Weights of a small mixture-of-experts language model, trained from scratch on English Wikipedia.
Size: 8 layers, vocabulary 8192, 49.3M parameters.
Below are experts of layer 3 (counted from 0) of a mixture-of-experts language model. Rows are named router (the router's row for the expert), gate (a neuron's input weights, with its number), up (a neuron's input weights, with its number) and show model dimensions 0-191. Each number is 500 + 50 x the weight over its row's rms, rounded and kept within 0 to 999. Numbers have three digits each.
After each expert's rows: "comes after" lists some tokens at least twice as common just before its tokens as in all text. This comes from a sample of Wikipedia text that the model never trained on. Tokens count by the router's weight.

# expert 37
router:531513476442560489450489497535475451508512559557495499486503511498547491517424455477480468520498613485502429451476430476549430577500572463516463560478560526464596536505423521576511568408488480475463431593528501464511506576513498488543604478515460423420408480513520550505460462582518437528476452555476455564461525490419549565442424489461447456462563492530544468511540478302676531504456436528459459561539478503470512420519449448487467551494562463621470519555470477523487518468537477503461429557616480463466521495468518446488633521462596457527551525525515525474443469394462502501
gate2:544491537548413526483552537517501469458527540483572451510477476515512514497455412477513505438590540491524485402513475442577460474547645409549484478449448468402501412440503587428526532430423506520449491582517568482424473347479455428517544551527555501450521439506538534550364598538512499492401516530470495435464597460481459539527540500580398513492460481578579540531435480508431480508367556479536477532496513535540471514466463448532515529495447399564479517523479540476521489428534560512555444515472473470506473557491563571523475553509467463460527587471474511595545508502584426476
up2:542486433540571596487596458520462520561490561488496560437525575615571550488411429425431466552537571435556524506512535501585561437506596439611418450399479526494526580528490594496520524531416463521572508473469448487473447546519472523492446487535547523497495451593555589511419484483496486531512550541479520500490602501489439473409565497510437497469509478526487557488411561495524547468466539553476483642474558554529446463550561477493525505505581429414585500515441535512555438477512550497528448486480529535514501433479515528467549537542469606461555561451418498547522431468608467515
comes after: " |", "|", " ", " |\n", ";", " Win"

# expert 6
router:437434484542543490443451511520435409464499556488518480484535561510449423491471501512476482576459595495541468502495544515469450624479582508500406560458494540507558501570438497451528475475504403551568500530426542428575574532433439480461553511576466453455519415491537540537518515510526401475427466558550455496458535503436542484564400434426558513485525509461549441527572524373521510494483448511439577582476433490435509481412484487551470555487560490541488535536487500445474571508466512531454424521557494392361507539383517482529525551417596574501453501528494469555471408496413482439
gate0:564383538594591410480551591487544463485498451543512504499556499483540495391417535541537548506527462503477551513523515462511549499464468568555589531520385528573546579573591473513524553409460462473449481542504457449524546405481485527597480459499445511619537502470503471487513440448571505490483546460538455424544470440540442539514548479465526586489502440517517466471583435550430442512543500503417547545451460579488573543427522472432520398536456468550463405497491522475520429501426541516575563497413493490455560424534515490526446416578531510528426547515565569471588523524567498450
up0:464547426531336505486548365522421578452510500534456472453458481476490518499540545504519504502543443538510470553425498450489609406469472528450489494542549467462470442445601553546523478478537558527518500516428481560518414560599552509404382559408475458533496558484501534505544468511499458512517528528553487436525468495594434484466484457526466499494669531495484413551406591539520561499506518483440458381541533495509431537588506538465399485536578561469528451486488445496530456589482537548487554545490555535533496469467401576535428533545464466516458526527493542513476446484524433543
comes after: " the", " United", " in", ",", " South", " New"

# expert 35
router:493465462505551513439495458582483434439544489480521475474482525454507509523505544505487459459535539499515521553444464488531436651510576477501475511486482588429499512494526479577590511474548501500540518570509479448500528533468416441478556551491442517407532464535585494466529513481530438474430541464541434545477507483439554496471411482451406522410558479519584443524576522350583566564422468464498522620448472537519487467479449455512402484405530493560435512533479521456498609423488523568444426536613448473404531580429483427460607495443541598542542440452539451477492503497474427491
gate0:487502507473512582530508369526584569523341462599510435539454467467547507493487549450487540469487493527530469425469505551507497472558462451490537481510516510496482461487594505603490397484500439678498632480557488566463441481590506615495518492586433466496465501499458578486487488553467500538423541502556452430570471551516548524520528508504558454500469567555423479563509537475469514523546540527506447490560591513531505513535527483530479527435478578488514628549434459433532483503563488526475512463537473523484498478386439411479563515500565470450558446516443508463570371446464533554
up0:467538476529516508444494446548503566458498468533446462415496482499476486472543400392490507583480530504573530487487561517572443429534432575517494525430521445446463441510563440487467566512504420460466511525479426463525438507520520519475456398468480529563455519442487461631519496574619507482472511491462467553610404493493510542491506514512638544527501432437355512428468500503458520530573475429411425478538565471515533511500423501549569566483591434473473396547547520544515477490462421434470473478501514531503527581511580541591437479491526419557489642499533538480574535460495474523
comes after: " \"", " (", "==", "===", ".\n\n", "\n\n"

# expert 16
router:428536531562582436467531489552471432453528521499506492416492468562526472501475516457541435518547586487550525518495465513533459523510578471490531522535516468484520506569450520549526541460537519505473428468458571426400503506494390532453605533509484477433435510494579463454474515508474533500461471553554478529485446481483518556581453505444472409492479454536609439554584477342629511542498490476415496581532407562463515448454420521596515564496623487516431538559472511477488562534507492462397409514583451369449511581488397483490486529479579549511504550468502459541432516434558543485
gate3:465508510441490465435530514546500472448486418501522473501539436572581563520485517490380512509525516440460482435495539480458537495528538530510496493504536543455496503475542422541452467584511497381511510437486435633482507445595400552570473527502499517509538539522524456609550473474474527470427528440549593583428489527439432536445467530496430449435487461519395534491435536532591506439439386500482410441562570551467495577568440464409435510471466544528524519591480513456583486467524557499513535476507535489513598565459552465392566467494491483349521624439458485510471512502493500506
up3:551480474510476501497537538465439555508456449426440441513493497528477600525408524535471434470557532456456455486599516495465464480484458587541494566559525514431553479409515512518519519576396567474463520553543553440589541527571500564445537593563375437474510548491552489452492493505585438549488467538535512486366545487499568440489479519492497504531510522475501532564546593493485402562504434541532497579426530495495615453521502539486500423488571461611428459594527550494514432566559594516443469415459543447513507492533536410564518524559498464500490512576471468491458500653429527500
comes after: "-", ":", " information", "\n", " classification", " Animalia"

# expert 39
router:510521468473514529379450487553476451493505518545506433466529490494581462527443497501467467526474592494510472451463482494557411570449569443526497541402509519438539521520467477566580559393510527489513436570523485458548502537501478460502573448548473374399430417478564588518482453546508436513425412531526465557528520430472529487433462451471467473450503495483576452499562460373575483497413438531429473560487504463411505421489439462563452595456564480523435528527439469524488524459488435488434453550641538423457547494438510434471565554475616440489582500449501465487463495422478464512
gate0:532519473454500464484526465484402402393536442520477560499550472564558410446508429485508464440493481532414549518466570525431491470563558491475489478498499553447401506557553499591514493579444475567471616590438470480410481487492499430370503490474467392450545546577567505515534440481534475473493431481506500545480553589497507454420534475479444433470523447468528499505563520453527519588505432530496508459560567542471550554395396563528519599462582493497472474572499565482495517514506421480404432480506469506505572577558484501483487549516543514543448454429480453381464534440517603525
up0:515485517461490504505515464462485365480528389542501521494540491502543299352503516428473448517531434556509473476448607455512531525526556481405435510516494542584400480539431552537468481432544449526525549503504468569489446477527483418445494454451515485545529466524554567494502475434539459423534533475547529559554448434515570458466478518523576514464486515448561512493540511452492510548489452543422542500477549531451500493417549494518455530436449500513394488499461437447589508509445360526460485526475560577484475466461411493423498489520614578589435510456476425431448516579541512476
comes after: "–", " ", ".", "3", "10", "4"

# expert 42
router:440471486496550501391461549576519445494506441554525438431496563505445506497396503471458515534546530526570501491548464496496516604438569547546497542475452584550462556531476520513559564470495427504492457578450529437486527523505485417432522521548475531420475445492544534495501470476548477481501395472526493447420545461366523554455399428485452456497569530500512486491535548408579541548414455460544510458437419524430551531434496448592365579457523508547529474536541513527536596511474537554509412570543516390442529537398543384526547555468589531529553491487502404531465474505490496522
gate3:545392510436511533450456424506474521567551500561582516543511469424467511573471563521548489595632512566475528399416428529521512502480529474482459473498564515406478487639428508476540414578599495561441537486492546502490492526409489495474467489447529452506570512538538512519525524449555504521448548467515482452457571480545535405515524527537532586460563486465463549513545523464517549497425523479547545471475451399420618529575480486486486515510535440598437515500480512503492578442557512514492518437431530525501497484500405504436649458601562476590458552528571518582512498448484424530
up3:453415498500470524491516420568505512479502495477524482495539486491441538563490446534462516612527468490470598518490497433621472448518450551504488508446402498571531491537595545610468499479494546509410490493549501497539480522554473478454433491516492553446468630440519596523641528485569527572473493519516518488470475498368510435477516477508512483441559547424528462401539472497503603557367508491538567501568507591539556513448527516543512571568534477571483512480442572595508490527619502561577446472478575574488464554573474550485493520599480457503557543497533422566441543458481522546
comes after: ".", ",", " that", " where", " when", " which"

# expert 3
router:424472468535646458452449487580429426477602494559578524471473507471582400523503470492517517571503526496549455520429443474511455605507588448505500520404542497465556521553501554522536539472490432570449431526471532437462582589484416427477541521499457505417478418554539549497476502561564456502403507511510490524574540515470552491517455427471467478515455437435554478532579498387606523456489437477410514589483483522480544450512480411512431550475570489596447487515430484484562517527507463520451379516557486399439538565492557482507497545544566567495532556474560505560498454444516517490
gate0:429551481521445402477476400489492505497640524453466525579487462469505499515449521593495600591473557503466530485502507437461422502407516529439458544507470526512544465525576561502470407442541496519389546536363559520496409529541483450399463407529574570491538444547574548439547567514522512565468503486469441509461606550528452508548516449504491492444471434471538508478507496503474485514483467555492529468547551390478466442460429548508529372459549611551520579508407512484491497445602459489505481565505516478512526508519552579588506492471478516515518546556529461465522453639458470520
up0:506495434569447579544517600543555581470411498543530468461442526487480433505474485485521493527402414486584490554489572551540541617528503477341560571459497491484484499546489494504483444518585450390463507533483497416502559571527449488510511416517473447563519444492531503495475432549541462505408398513532516536523540469459523553550506494483509601422622481519505462493558451492505408453499588472479553515601475401496564570441516483530464458448530470493506413396494568464535544560481467583509551413474433572437481463472568510500520476501534386469536518526597484518520516521547540469
comes after: "|", " |", " US", "-", " Top", " Billboard"

# expert 50
router:517504472503535542390465503539503485505507531539506478466523501491583484528437509532481457535484627491491467463479448463539413561479538443531525532420498539433569542554483493575537526386518526472520426543510498448537475539489485475512576490585483352408402430441568572524498449553521432545404435549518472568521515451464538501426444454464481458474529475515595469518560462395559473518419438521423445558507472468416474408510437470565458572460560471519435521518439496527491543436489448471440441528647540426442544498419524449446581543472587417505581522459474467489502480443479481508
gate0:563461500506487538435464525440447435455547478547562445431424544516483440534465467561549449534470544496475453477411566465456492518533503568515537438555534515443552377595525449526542508551486466603447457490502520437399530521522516524461486533520458455495485523496479482463529531580497541495484523427434449465375485444427517485486462475447449465351573555611493496532526532453509564465532448421530472507520485522492383522457446439480383511496491504571441516525496477551431555510453592572535427542466501470485449430497481494559555525536520526491532622518468518487653547504506482651
up0:493514466447498458478566453535586477587557487560553488493525500489469418565421433530536452537496494514472554559525433555388443541400459518484496488476520507488551468577418385414480571510453455621429445490502456475478533506546483486557575542488513469552438508510539441478516415484545574530548514477450474512427618480574521512538469558602467481499459501593460558528506590487563622440427462519472521494485453525457416532599446459594441470510542512391432511507528484452461479538494564484546508474381488516480396516401498537439496515521600463544488541506416490475508516439524504496
comes after: " ", "1", "20", "2", "–", "3"

# expert 56
router:478465471542513500441482528520515416442532411542494442501481484482542426506443573550556470468468543540493448508444447483505434558438592455511413483388466552502462505463485586596521498400453487513476510593539518462524497497457484449466529526559428488431495460514547456470490546550492490541420510479528446503517476475357523552540468482517525423473529485532535428515602478304644522540489437424434512503544516512418496414480501450568532543465603477582476504527524518429525565412457529499434528601543471461359461533456485424494550526492578519458555512521513489493517508484511443532
gate0:500478454490554416485631423427552473521434421548489476548525512569453559506474553543507516530506535543549586541422470542545493432450465497573506530480538541469447572506502461464573488475518476459484626481600516544511454496485463512609456422534488511538525454479501425477628453538564552523476509460553465552500435530534458516497505442519567557452551603510452637524542504502473542530530456464523477506519532456528547446567488456489435540496486428627439557439496563493570571430531508533479503517504499540517484614565577457433583555574565487483531409459524490392507492528465404579
up0:550370472595479481482475585553562531536501520467458476426501452502522422515496485487513531521501536479494464470408505441549444457575543494552569435499505556438598481560563552527608568480433508479581431503497449544550507542502469527405499560473468530514547503489526509566527534512548499436398451460457482495546483515361491521545481512420543480476492482522557386535489507479609564515494456475366492481566589551497512473484436533349443499532484538563493511446431419470548453458490469570560490600623539521550478467482461578514454461460452553534450511583444487553495549528428505498
comes after: " (", "0", " m", ".", " km", " a"

# expert 57
router:507522499503525551416459518556504472498482536550503464459542497482577504511449494516460442547486607462505469452467477462543422565458549459548534532430494538426560527543497493563550553393505535493525411543505477458517499533512488460518586478603475378423417428466560588522493460555511444540417407521528468539509498451470544492406463470444429459500532483493604485508560436371585475500411450521406455572514464447420482423483421470564473582463551493548440509538469485517475542467505438479444444530632547428471533499417508452458588546475600444469586484457471470490468498416501455487
gate20:513535503567542436558527449481497449464509500404509525480507461459341492610534457486496504554521582565575476483467477504564456557519464528562545526410532557567506514506477591523498513543437422486617494559489491421545424607479485534519545557509526510466521522530484394451556424417529512488409456399554481505458428434434538581542521510578471489546509423489473462529490486424533544536505540425541491497592424433479468614417479379522518523499549543564444502494498469451553480419452428544468501556446478483523547562448522511509536553419538567583527473513518595533447474532500453528
up20:496479503479513400459508481519532469478465409583408505522522510438494582462555534527525440502459506481438549461505465468506444483501418489489519485517576573431529516453507396430587532375559476472575521494574448552464582456475509533568529434540424461461490495397611455487458475488492503463538565445521506534462540555433502510554455491504517507519410611443517468479560554521530503542547433520467442558490517560323507484540435554541539450445545484447484601495535439466555546511475568482619431519516490480455412493460587504484458543447541476510495377540573412548532460430514510468
comes after: ".", " |", ",", "=", "%", "0"

# expert 13
router:463503486529569487397491476493500440505502505519490495497543482563557475489474467486478443531518625483550450429423458492501415571459545455471495563457478533501538524554496489545499522384536450512543495565545527458503498555447491473502554477489519417415468456482563548525492496517447410514436437475540498533507521452402514503456435479430419443494511497449481401513590546310581523596356419493464499526531495474406512475479412455485444566516545495547474602505465524565487537479504458451429492500652459437463533516470484515441610538459566446505551438474480426417523493432478484465
gate2:548500465379607444470489543514452462544465540495470551353408608509458486528497534437498454521478485512468549520498577467527474518566423508522535504472563477470466544518497505505481496504459462464449481418504599447442464506504425486460463525499534553448578541500476519433432495480498502510534501488400465412565502437468507350501498484475520446573382455477452495453444537494582513515454330561414500516472380528464525474503465499507502484501514475478500469530513495442593488548463614501427471523489461475496436527402460459505508452505461578404509559490449463570630448481401477532
up2:418514500591467560494500480583557509446433416468505470555547471502419493459465454579511525525563491522494399491596468439467561502512558542528499562573461542489541482517467536534565542549472525544481466585475500534519481485532600519559568564514432489584444421486570462476509536552503561519483468533585515615488446533531514624511478505548446467448494471552576533623645488526421497468519583414531568505531523479499418574502528493547525409454484601555455462463516497456427511490508518461620505466537625539445529483590558487533500547574460540500481549530537551535445506477545449445
comes after: ",", " in", " on", "born", " January", " July"

# expert 28
router:445514460465580516423455498542502398468532552524486485515519502503496481537427518522507503504470590449543460494393469540500407509474585473494525492424514537486552540490458526547512574430505514468507508575526530434506451500472471474479595577534470452389448447524552556545461510535527450495437445479517447471526470441404597512457385473446447425448487522472531477501568496315585491517438407490426492524511486413407511426459432409620484527442538494596469527506505509516496515415467480430515477547586494483433519497417565427426561552498617481528559481515527443517492505476494516426
gate0:457530484534461428429481500536464424516482512460445554562555448569460479471519497506486556580579513542585517443555540467378535501480427538400451495460495567537480550541420500441510535635450523474531454460520524465399418472483495506535526603461444465555473504504455448467640558503508553411502429552474442487452484501597419511543513560534438474412459474487448518570537486476553537539438535431538509500544481532453532410538409534547481449506483504418493600536442531519535636472421565493550501567494505440474536522525473440462527406467491500373505520504475508461430520463458470571
up0:475485552490507434482433483510533467432501572500478544473589406485421523456515457511469669503509488509524498495514430465521462488502502542431528524518508580531572505481384481423450500527566482514595480438514534462458513474458570506412550528450486473454543636619525459446563478570543525469477437522532427504503432453578427450557490505504481545466515502602489462591493531481478507596452524415541497528484388539453573528484396531523518459542432503500499501488599558468428561448478487449570524403431472498545495494457545440481450511551482449544571432524508570484471526507348561486
comes after: "0", "1", "2", "3", "4", "5"

# expert 12
router:487515444507576441435475504524444413403544535469465501434482544585536506476427512499532479522475539522561511506404545525501459522471573473469497540483546478508514544548485478561465505495497465472490455501503598452439456581478491474391548529481479542335451437532542499521485549572527522462484488511491460512460462538421598460493433510410498396454441470531530545525520518392681486567346549503463518501510492541470514549474407402547413513539558440514485560523515550558483520453467512537485437562578451411412531537455524465539565464492566512510526584514500451505481479408461430438
gate2:555456504587498511455414520453522526552560551585607494537551521430561606511481569518492476509435528535544544499490537469518507523519558501494543518531580497569577470578513507500513459536565572536536491479427538515490434509472530486437475512474520444393522594513500520595423429537510508503430487470591443621420524466527483495503536441521436458496571411557560485453493522485447444454430490496455404442488429363541488466527444512486364587527570525560514453420604526481462517457566495427488519465529504432525496552503552476561468542410503358561482506529505568507456499524559491545
up2:500524505528429508524600535576466473416558485498420473482611493597480394442539441548507548404522521430445432514554497464488471536505447511480495495490443527438427489445494526480555516415444442582439643451527498438477546379469459497559557424506479535515497482447533473433538494472462469513501498570406583390544480513445514526478477465487549477468507498455519452439523578496445519510542489504539596510537544611483462468506504426507597481527418486562551476595433506501601478528488512539489471511564402544517391485501425508421481430536463497486603573458520397466551494464484477491
comes after: "\n", " |\n", ")\n", ".\n", ")", " Kingdom"

# expert 36
router:436481470530524452389469507546507448480485465559500431500526524583462476459520463426463498480532524562547519509511456516495480538475635511529473566419468639453531564479496534600500541432442437516448491557430553421514509545480442498402565563492514477436445486502509519524523546508526456527537418533502461461422533501413571484519335479435435471496524520448552486459513532433555559563376452448492518509458413533456554532445446477516482551498515440584526477618522513467536596509534494626517471524507508396418484483444587451505630525460537517462537498479497489521427459484506433491
gate5:501459574504547506420476485417568443578494518505517497555492508505535506521478527463512555408486475515550581548493533538522457477465517556479455563487467494571568491499563517409484509442526499400498529482485455509532516443476447528571458531487489542550540447512411466509508510463440474450531587532434481479501572459547457411683530456563500508471370528522532540470525400492492436606410405460457440571437501484538550467455546514514472486458566625536480455432617425575454496570446586519527469425449482454509561454419525374528526462455543453474500456472497462469552503456511412459
up5:440594441459464517524523488503473573451459423523525571511530437502480511459470510512518563525452529448418550560462485531469489492470473471516506440579432527538428557546464512524571499585449464530497440491513535435564442605482496463391489443502574556472577556507559509477523508448512518542516418520482475422501443504460424576439427515420561437593546510505476394501496555489507531330553602528462490430515489542496509457607430526484504520481433577401522564581443497394473469499484415518448546537528518498488471535516487558533474434565443583563457575536436460455557568444551539550
comes after: ",", ".", " one", " However", " time", ".\n\n"

# expert 7
router:425446466542559488398523550462531448452467448505498506525508575557425477501445455530526483577505511521539546463497496469449466584494567496486448552509501558539523584536498505527536546410506446479478539497491517427529539463461442456397532443539517530341500492542571564531559460470575470497450444402488498451473473463403554517543442500451528459491530498466633486417580571400559480614445463435439526546481438557393553510455463454498433557460560436614532548552469503507473592474463500505484427487539453447352468535462562445538531519456503532518500525518540461493437435427481498482
gate0:457469536598504477475462543501495509527416399617494504498401495500495445516442474534660365543512492604521462520439536479488518439494485509535517427567524530464524520409490488604524485471506418549570486454453573519526479452527479626487566370398494508586551517430484467518494526475439443400553512477510525500598501464402475500518495477458452532494572455463452511505539544485560448567574470449472527555478532439547619473575515473515502520551521524470496476423501525536501455449401439484454561464469519523496602511525525422526496482552554492482440513541511458434537382515540491529
up0:498491438478475548484486478484465516502453503549439448522478466623590529360375485446465498621418539489430503487521518467527535472560413560469552497543474523515554534467561480586445533650511459504558524447496514499463466499513459571608500483522493537471477463392409411457476475430515575489501495541424547481424543636450579523456446439568456531518424547438542439517513447487525471517530434492522596431467589452498469445499518455452482487555552532494481447471516616517541489515503559489440464490465438533446483583471518474489489549518485526573473498494348497498521499446559471514
comes after: " the", " a", " his", "'s", " The", " first"

# expert 5
router:435446478477590445395457482585457400493540483492503497475526506545512438512471563494523482490514542532599517488511439479543449607520489547535482589444517594470542542533511454570514504489508463525551422542455578456522455619446479448453509538554554485368454472504505540550489558549524476496428418491527481449488507469473503485501387458481453466503420500466505457485582501440514495547411435483492543491492486463420489499470444466553412559539576443554411561625480534518566497465461529595504474537562472466364519542369523514550557562478529460471488558469468440479446453402414436478
gate5:557501540500510511407620563406574529520418534487490458427522432512482486535478535504513431512529447585427529510450402553602476471490444543498537496513461507480518457520526472439420427466541541484533573429461572480575488554515618540509581588470508422536574500445499475430516469484517554550480498443555500522514499489511480492496513453526457465524478515491514681625454472540480411536405459439582516429389541465466502463439438481415553462537537540526415537480576521567499562471511508554520485453487569466498501524445542521554515525567571478575485493509579554407465474512505583564
up5:528525456464434431497527461471568538575496481517545451395509558404597554499512459524515460374511442487417434503488530478526565429566496497366460462497567463509556521506464469487546481487524503509477456482489425503610453443530436483562444433513413517552501506503464548591475522509557403511445431563536543581468532531487546433512499467536448530551546465544538474410542575516421443500437473498453479509500457495500497553488462500540553505508480545514557490459461528599501546417521506562456489545504583518539579456638600510476393508498530471415460536549532550495320555469494553479
comes after: " of", ",", " as", " for", ".", " with"

# expert 32
router:551488483461540511452455500562496482487467523470474515444446516500556447507423479530530495516514631461486436489455464530517389606497595462452524530440575512460507534547497515571578494406479497499500448512479534463503469603485446497523554485519536442439454417534569510491452542532517461554433458543462490508569520491442610456429441425453484446467482463502567415559478526370645474503429478568450461543453473522442511411476449440559470564492525455537474557499423513480471494461522434533456458551634562430416527480376519436502630523488575477538588475474474463490463484449484455498
gate0:462416532522403461477522541407489473533627519485566474464455415549490484533475475524414407512501485496541530530375568509422484507474527396467574434480565496445527572427455605466511521501507472434563522481535508501493501544570484591488498494469563509463483440505488531541544521579498424479526438448478548470488377480593513499458402483482438421450596542569423519552523463473618544492585499510460592474504451553452532429470560428553528421514567479421563481506508539564570532510456475532491503627540492493482491579591575513490497444488499529485574538508540498531414519471508510450
up0:485559511475609583473534484519469482487520535541564502503509448474497543431604552508561554494466526511519500455443434516513503506508544577598460489480482490598504541549484507450426573493494522527503429565525461491457590584552531499470505399570425544587478543452528505599540417357573587567536560470495485518436537521439418477541516560499575469460536524450494509371521517506422523469456512449544388535544554456435463452568467522470502528468430580552548470505459454551504589413428491383610526407535571501515497430477487513466555460484547427492472434476458510497456502550488491474
comes after: " |\n", " |", " ", "0", "|", "1"

# expert 45
router:508512492545502487394453485577474463476484514522488414470499563516566461556429506473486453480517636494485426465488481480535430564487517415519496493475443532443527532509471489575576525411470474516500452572489500441489529547540452420510593501549476411449445461494570535516489450524495445575424468547540445534531503447466532543439433477405412452477510486516599463522535453370584483531416428526413473545494445472413455420489433469554482594559547504541414487544515479528462619476466501495471507526625575421403555501424518415462600555462553457495554533468479490517466531461456473492
gate3:476462511492529396475494660505558504373486570466523443444416639512513481528500446475523482476460486584472515526588437439488445580496518445585468492493496488390425521443492489563584546469471538588528488495503490470526514495516489512533491524527575501508454495484479478483468468554489425529492377561554453511390460463524453534558516554462405436475492468538571408488482446489473518479521459498529554566524435568411446531523496466510505482472510512534507543452469446512479569453501499550515518525521571512496468491537434499647541450525526592488434624570470522509507469612488550651
up3:432533549492475463538489414490480573485517523574513510488486480491624406494433458530520456553467507615632489436577510489573551480612506577503510553525492485533495404478502407514517551481537456512576421610544536499453430473560510344479593460502432541539528498558499507504439558488438459477436497473460426532572471430477459458505435523503562509510440547472531490472421520485492385522480573482526523510502481472427523492461447417536514579558481490501499524500400567547455470483551494469498479496457557451495518505474457510637429643506508455482518458476485586537467406562473513457
comes after: ".", ".\n\n", "19", ":", "20", " ("

# expert 59
router:428440514543541483435468553553474445454468502550515421419497552576530417519483488458489477536477481540541489519488453441465511602474495556496489491441435564460487493537523483546502508385468440555485479494459579383445487517440492415490479564535496494394492522494562513476514501487534510451448452433541484450463490464475526507505389490481507490483549548485528479459611522410516538577512380443466513534516459550351512519427478464528435576491584421573458497562586562520563561482481519609491389466503523439320447494463538475503522557523556402492505493497475488549460430427451431521
gate3:469531447578427444481554507530456452405529336500491536497495488560527600449469424515506458484579507475556481492484654532543551584481493497451421528515516498473536526403511420421527488486492483519551493548533362493514589489620500512447452460429554532498429572514493555549537466553501563572533528521452444510540453533490450530478547480453399494558491593547450458388557528481519581527551499478442402503445530475448531435541531505498533459509559542566573428520490503461425524516410528484476567557470493580529517535503533508526480494574521486461471551408388446488548572506489489506
up3:473490420511528559458466504516495498505501577436451467447413531569482430504480527554460535447587514507455475450659532461570485497524482496490463541516563619488568448498525488496468505490433550434555544540531551510491530476552546492457532465384492452534476456519450451561529474506572550456401525530454445419541519517473550461415483474476436514452568590543526467508579400500527556535428533496540527489445451529620513438524512451619506397520582554507429507429521568542610460496582552518585497534513528546467459475433448524449520509469460458543460455524534545499502612481378459420
comes after: " the", " a", " his", " The", "'s", " their"

# expert 44
router:441491478511595480445537524529491422464506532474482473500509531522494429546448447522432494527517571557608475466470498473469416630459535517494477526407500558468502526502514493551488520401465488503550522599491523472485494527486471441496554525509481458435460473535559531549510473513470473504449444512526459546456523463403533527465426497451441462486511476450485461521658507307634537596367488501486513535509439517380496490468434439480520532551605478657502543486544534504538564478482464490440527557552460441413518456425500534465599496431515464492554489517550468425469447442482476499
gate0:486461460459503391512525462502482530493480454573449534591433537527601509510497474499480482547463441543609459436534470520536479455487531490455602487484576518523588516435499454496533582409509522441466516413495567477472459432360468473472439464667568481534441524539494515435460511459550471525525506535425517457491515563439503417546495531519568432539404535589573500486498546522393493541482467495542509470487415602443471461468564507465521528486401450611494453476493566507483444491459549494561519415547483437506445501497567481491442480562486504483570567564545531461541411534502422394
up0:524563449515523466564620384482568517563511510502530473523498509482533531518617394525446528531571472474614550493561442419515488543478466530456519495390553510494512474350462515550443434484556436483477495568532549489494535546488473504525393479478421511488532565495455522508454476466470449511539564550500498403522459514497602489413516473559480458474482541558481525491544477492501516519498391432528449471381442571513455505458570552472500495484461384503484569541485501447607418504508482473541524507504598503509419446436498512475393523587520512528590534509621485525539456506385542492
comes after: ",", " in", "|", " the", " In", "In"

# expert 61
router:520515458473525546419458469561514452503509493521531450485559526489577481524453499519473492527521598480501460443486466481590414569452555453546503506429519522450542504554479471544560541413524529474519406526519474451564502541511465447509567469560466368407425415473535586566479462584546454519412414575503486551494507453481549473415455437477460471514555502472612452520565473371546467486431422534405471540509478447420500413501432455548454585464562469535456534506450487525504542447486459478444444514648564423473534494428498444470581564442590437483550509441498457474479499422477507505
gate18:500480534526574482446540491535401514443426540535471473470467574541442507494418409493521489513507447608553465461521496442437520568492550456494416491514512484532552569447528577488504510418418433392470557505486628416563540574533528488447498482494543534434451556526555507424460537495482563482499504507552504448545534394470518437519429506460524424443393486536503533429534450420550478594486506446527578491521443581434542391471503498554590407463496496631505500558508470554483506497520497493521478555518505477418455566537506534544486502531566634485509590469493569551489500611485464454
up18:532534497553519460531519490557501552459387472532498453432611519471569517472409536540476479471411505555529486566424502474594495464417437457498541493459441429435472524517516434583515476569548425478525435491416469457489419563569528497547518489460576566473544471453532566482565440523531450519444538471439652555537397536497475566478518396482572509516493522470476599486551506484504492561509471443468483513463567410468474551477501542516513503465594401535438543462502588394568523484537418531442463573464520547463539476561546454499455421492517476489518541550514494491457579414459628530
comes after: " |", ";", ".", " W", " K", " N"

# expert 43
router:502495491550543465382462566561411407453504479493476447427508491451474461477492512455485539548531559528547534430513475447525440635547545468481512559473540554571545515505480486512588488449547464486539497480475528465472539547457477441495578551478481523450487457481576540509520489551542524528479481425551398461459496463431557494454467560447442469474462483519570461504613551356610525611367487502520472563462475508407502415474430459564461496487596474598472507516494515460541549415531442548519512556593451488407541499394551432505549520506592525501470444537512508431557524420502430491
gate3:515530451588470398377514622531495438495399480574369523457463533509426494488498534483502435565524483473489561434523475509474564526484489457430452470512544540547523505551464565500535499518463532520505546487548446508485538545527511556436544589510427610455530524444486505500494537535432443495591437447496430426445510564433456531629500529461451456511503360440447510485604489499532443468478476492463493461534474605438467500507503508530624486454535497510502427579456523493454589443476504602477493503400535484476457465478573510527587480502483476416491472433416573436424564507534515468
up3:450477502399574595532412353435550566491509497502574466496504405486548581476551423445471552489505452592471480577446536491515494474524516581579511522493477456514461579475518509449455498502547462407458479444468571487552432517473484445456406410492590424488443491552455512487525497493495530436439473555559502499496434448632480470401514543589505604470500582501492502489457528448478557495591523582517466540438517383487581564559466486471428567497460561441561553482504552516539454540590464435519488457625466482495498491530443484548481532529580439550439510508490483533537469519524506488
comes after: " of", " the", " and", " in", " at", "-"